{
  "d_model": 224,
  "n_experts": 16,
  "experts_per_token": 1,
  "router_score": "softmax",
  "router_cosine_scale": 20.0,
  "parallel_block": false,
  "init_std_up": 0.0416,
  "warmup_steps": 200,
  "batch_tokens": 32768,
  "train_tokens": 293800000,
  "steps": 8967
}
Below are experts of layer 10 (counted from 0) of a mixture-of-experts language model. Rows are named gate (a neuron's input weights, with its number), up (a neuron's input weights, with its number) and show model dimensions 0-223. Each number is 128 + 24 x the weight over its row's rms, rounded and kept within 0 to 255. Numbers have three digits each.
Before each expert's rows: a language model's description of what the expert responds to. This comes from a sample of Wikipedia text that the model never trained on.

# expert 12
What it handles: Mid-word pieces, common nouns
gate0:134108102145116135153157131115124108152129157118096128119112177115169166122134148165160160140151135113091139110164142117155134109089103132107135129111136118108146109167119090131124142138134176106119149141134133145141124134082160163127149096102119108157125119144108117133130094121124144128152131135171142067142145145148103154172116120112091141151120091132108111088146123102135123146112160126191077129146096125130117138119161135144126127126137172130190135104134086137151070159136101149160140138093131134117104140147166138132086134085084134087163108118128147165096138092114093169111160072149142147141161124133145132142123116167142138169093094104145097166077142126140128145150
up0:138146123128133091122137135112134094148095163103096107139100130126151134081131133141146120126139132136107133167132135128186110092102116091101152113126130180072177085150114136133153104136144141159110118134119121110157132110100138182151173094120121172131157133151118120110112100100091189153130127163161109094117143135118091117163115106063099151176106121143124073118126148122117149138129171108153114086154152139131092110096128117145078129125163149131120130150116120139163100199131120176151100163116150124144142117136136127129125124099128112139139115109110145111169134092102139126148152072131141148168143134163109136148111150167122142133125135092113115119103161143127096107130

# expert 3
What it handles: Clause-ending punctuation
gate0:151132139097103151179111145100128105161127138146134148116143081101080112165182110118119125139111122142127149134141173125103113157127070114123139166179104135135129113155128194118132134132122097122129129153144102129152100102101122123153132121146157119137107155143105105112113102133142183173143108112096099161135097140091115136137097133118170104121096114142115135116158155115116165149159132132138130081097131162105143146146102141181119162081122142179164142121074134123147102203142174141120125080115110147136097099127129139143127111130120143142108164156110106164146135118103132103101162146118087147111147128145101121114125145128094139144163177115099125112133109110142116126164
up0:141123130156143126099181112151137160125130115112109092153129166143142125128085139135133113116139133109135124140121099143119152112139150150120071121092128135128175146120114105121128116143169156141109127106088152114106132124145132117117131163116145137136135145130154142131129103103098076089123124132118140065125130130111118146128133134131102126153115145137136119129060086129151084112114129115100100167178130112144125127117154098125121119171161107048120117143148106119117151075160124103146124160125184126125168189104126108089185151138113104139116103142145116125107092145146092164148075143158185141164107112119165140148137121113182133121130090162187149143121125135130099135122

# expert 7
What it handles: Verbs and auxiliaries
gate0:148121126111116130119115109118147133121133151136162161127141102179101130190185103145134122116115103160145105144106101154160175110128097125078114151115094164134175132122104131110101121149118110157118131143107100103144109147133160167105116139156140179140195144140136124121125120164136092107125137128123151108111143111144124042129153142156099135112114130163100133140112118158114111118147112129143132132097144117139114153112110144155080170126172124118124126168101126142170103153121161176128118127093111096151115093103128100139096130185089124144113123154107118155094144141127086140157113131128095157125144129156135078118142116145155163142172143147130150088139147115177125129098
up0:129117103121154123102125161125118128127099125127089122120106154097153128137131153091113126112166129172145144065079161094083114139155116167155118148123147120098146106155161159135130146087096183150130145151103127160124124163173096083124183139112113103109140144161087152137097163143125105092113127114154127100151159131142144088127083137115109093153102142164147123144122113096144167095121120145149140140114162069124091139123109121132126081113126089153134139100190130122143158107119094113138137125170139143112110117137104127133145159129131154120154131094140135088139141134152091126109141122122121109115128087080171110146141130107089113134109136115092105128151089175147135111110

# expert 4
What it handles: Prepositions after nouns/verbs
gate0:104102169144113105137071118167133066130094155127115127074145125093123100170103127138143131094092148145109087155122130134128133154127152129071131112144139138125114110121182144155120136119067158092140167104173101128141124143099127141090113113128096147140129091141176160109117130101156117159175142143139149098118167204092123116150140136150133144119157150095144118110127135105127155140114119103096182141158173144156141141141141148106147126123182177154145134099168150127114099142149140138131146120157121148105145118136151101125149142161118122125128129122145115103119120134092132146130113130105136135076092141123144143107108121126146129103147183120131138134099164129136165161097
up0:114070156145139112123087133162107095158123148093125100111110113117136107170115107129109116118144125112102092096102135139148100162157139097105114144129126135139130125106175150137102125126100148082156117125150091098109112126106128089091138126096110080148158131181169139128097135079140111137162133178124141107115141162132114147105145130152145116117178133119098105112103130096150180135127139115072147127158156149121112135110136151122124143104159141151147131088144102136128107109121097142135147136145112154146152128135121117141193144123173164148147133119110107110124132102065154137137063119121139137077099132128125154104104123096179106135100154117123150085087143094161111129100

# expert 6
What it handles: Copulas and articles
gate0:145122118151097128130088116148121082138140133132125150115112157101129133159111105128166121121132190150155120060127149070104098115157154120083108102082146120149174125178127165112148144137094138145140130145148129150159160097140115123134150148116115138099106097146084122136115146111094121108076106105150144088138115109169109135161154173120112117162106122204121127159085154124167156154141108108106151089120125119131134145121153149145137127115106155135128070162154106131099129098093143117095122105134172133122103109142162146122114101149101158143119133101147089114121132136106152137160133097132168153136127100157138152160147153103145093108145140094144150118114164113129133147141
up0:119109133121085112127099120120123158154113129164134120068166119169125100125131140130112106114115093081133143122137128183104115122118101141111106144161132123117140117081107100139097130107167127146135110110132119117097104172121140102152149112119095115124130158140136166098133124141134099140139145128110157163089149142149113088082115120134139157111121156061191084095127159135066131137108158175117101159095151114123127120162101082124104114142128107107098158122126133153136126112148095145148121154143097100114143111094137136113136139099119122134157144121105168125103143120113116116078125180153126122183124182081136100123084125155136113103124117137116115147151071134107133154089

# expert 11
What it handles: Foreign name fragments
gate0:105154141130118144143155101144128108067127148120126140126105163161099127129174116147105114136115152134157097146145116133101121124090153119129118126113107150162115123126144135116157120110120105151138141140106110150133116075103109128141167146142085108125122133120139141119147092112160087141082136138148118131123141158116123094107078136180097084117107114147091114154140167145098147157125160150147129111134108095159144175114153135099101128175109136116200123130153134069118128158100134144133195133139126099122133123129137104180088073083161097101123137155158191099126101109148117144150129119141151137112100111116158152103069122113130135159127122134084166131126155137117109144109
up0:161101110118123086127105082125142128107125110134131143154106166100162139116093143140196128163143128143128164107131126100130177121157148095110106117167107110109151144100163137148126135158081122148105115074135165119091096138112105111119143134151138132096137143108105153086111122136116124143120131150113145110124115133147107096100101125134089169137097143124159188103107135092151127099151078102115158169141098154101113078117117115151142146110147134117115119158162122105140173135131044157099152138144114131109121167078118128134113123112110117146130138189105116164130125127095111126135135159129177137109145088142117146165083130094136131141139152125119131110129159094133144157120

# expert 8
What it handles: Infobox fields and punctuation
gate0:136188120178141107153119120128107111110127102122125164142116142083132148125064132168150164109134173100127132127104147166153163135147124159101142125156120142078098131137162156116140176115153169139131178102100110182120098119139147132119170115091136121075163146169138078134163130128122106090159122136090116122131157138121135145114123099118137159144132132118113144114091117111129169157124121156152065099153135130104147090106170133142126168093154151109137129153145131127143146136127165130090157136139164112136111148133153123143126155103123109087090103109059118132120156129120115107124109149114116145117133123101162118092097165182103122142124135120114150134135113141145152121149
up0:147149143102077134122125135104147130131118136156159121123146130131073099132180131092123126133137097197165174129148150168152095142121093133144134126115127140156144133120118106145072097148142128108120082171152157109119126178105091126147103161139108100152117127145121160117107129103150134141100155121141132114117110158121113070118087145099077104099151141141125102141117118125126112094141082101139158127101130125140122154119102149122121116165131057153087108120128127125132117098096132125159103125102065148133131109134107132116141116129098174133155158116171129150140128145167147109132145132144111124144152173146158163126127100076104151102192103144117094120117156135151111118122

# expert 13
What it handles: Surnames and titles
gate0:118167101153134106153089163142120138123151155123126143186156100125102168142112127141140144140126117106175140091145118143175097096140100122167128118131143136152107124160128117168126115142108087108118090171131137146160145177154162136159124104133137154128136151084160120172148137122119112088143135145162105124116125136109140123074086145151141142137154137119098131114104072158104127160119091123098160118092092150140117123133163145137126147179151115115093106128085096143143124111131148110147152125118159127129130150148144139168139116125076125131161156089152118096130121114130120132120099167141125110130116091155109084155111103153169076102120140101135168112099139173095157147088
up0:133104112165130136138144173100079126125143114125135149178125112146102099164143143183164161117099065157149080102157164164177100097128092153127107152144172154170137099132090146133119096105124096108085112165114117122169175176120131150162109129169149142144095162127140098142137140114126115135141116106141153148119128136104145110134072136116116128160144105095116116118116097111123158149113149132114155155134132178140129133147101125131111119153149151141126126114100076122131100134119162118166115149125137127124117112122127150193129123105074132160119163111089111118098121151105132128103157156104162108137099125130098141109151094157151128101091127099121146102135119131121117144105

# expert 9
What it handles: Noun endings, military terms
gate0:131145122109140132159139107156094141108120076163124144129099093146145159115181127158113125133109108135085116097150150122148145138104143125114161126094125117089145135091111110136148172137132134115120146104154092155147128109119119117134106149125133157100092104120159063134168129147102151202145162151108144046114111146136104156132124119096114136139126090101136151105128102147105107075142121130142097123170128117188093117174142141148132140124109124195141136112140149117131130139141098099131133108147120119115163138089112147140122136124154089128142096147115135136174120149137108140149131116065104121125091154109127124150101166101151137104136181150122124119095116141134086149160
up0:125127130116118170149144131141168110146148124145124155121145080145136124108123130170094143131141195135118136155114155127169154173108129112135140109143108135080147140121130129125167149109146113147142154155167167128139133102089103159133114171177123124105130105153169144145145132117128113094140161127101129084118082156148107058139108052123097134099113106098124172098132067150103093118125127126137144158131169114170123140122145100096142142103130137153143127135152150112136137132129138084101118125159143089117123120146099187136116120110145151141089144141094127143133122170130134110107149139106154133123132150116137135201075168115146136137099167127097116123117150123131123143106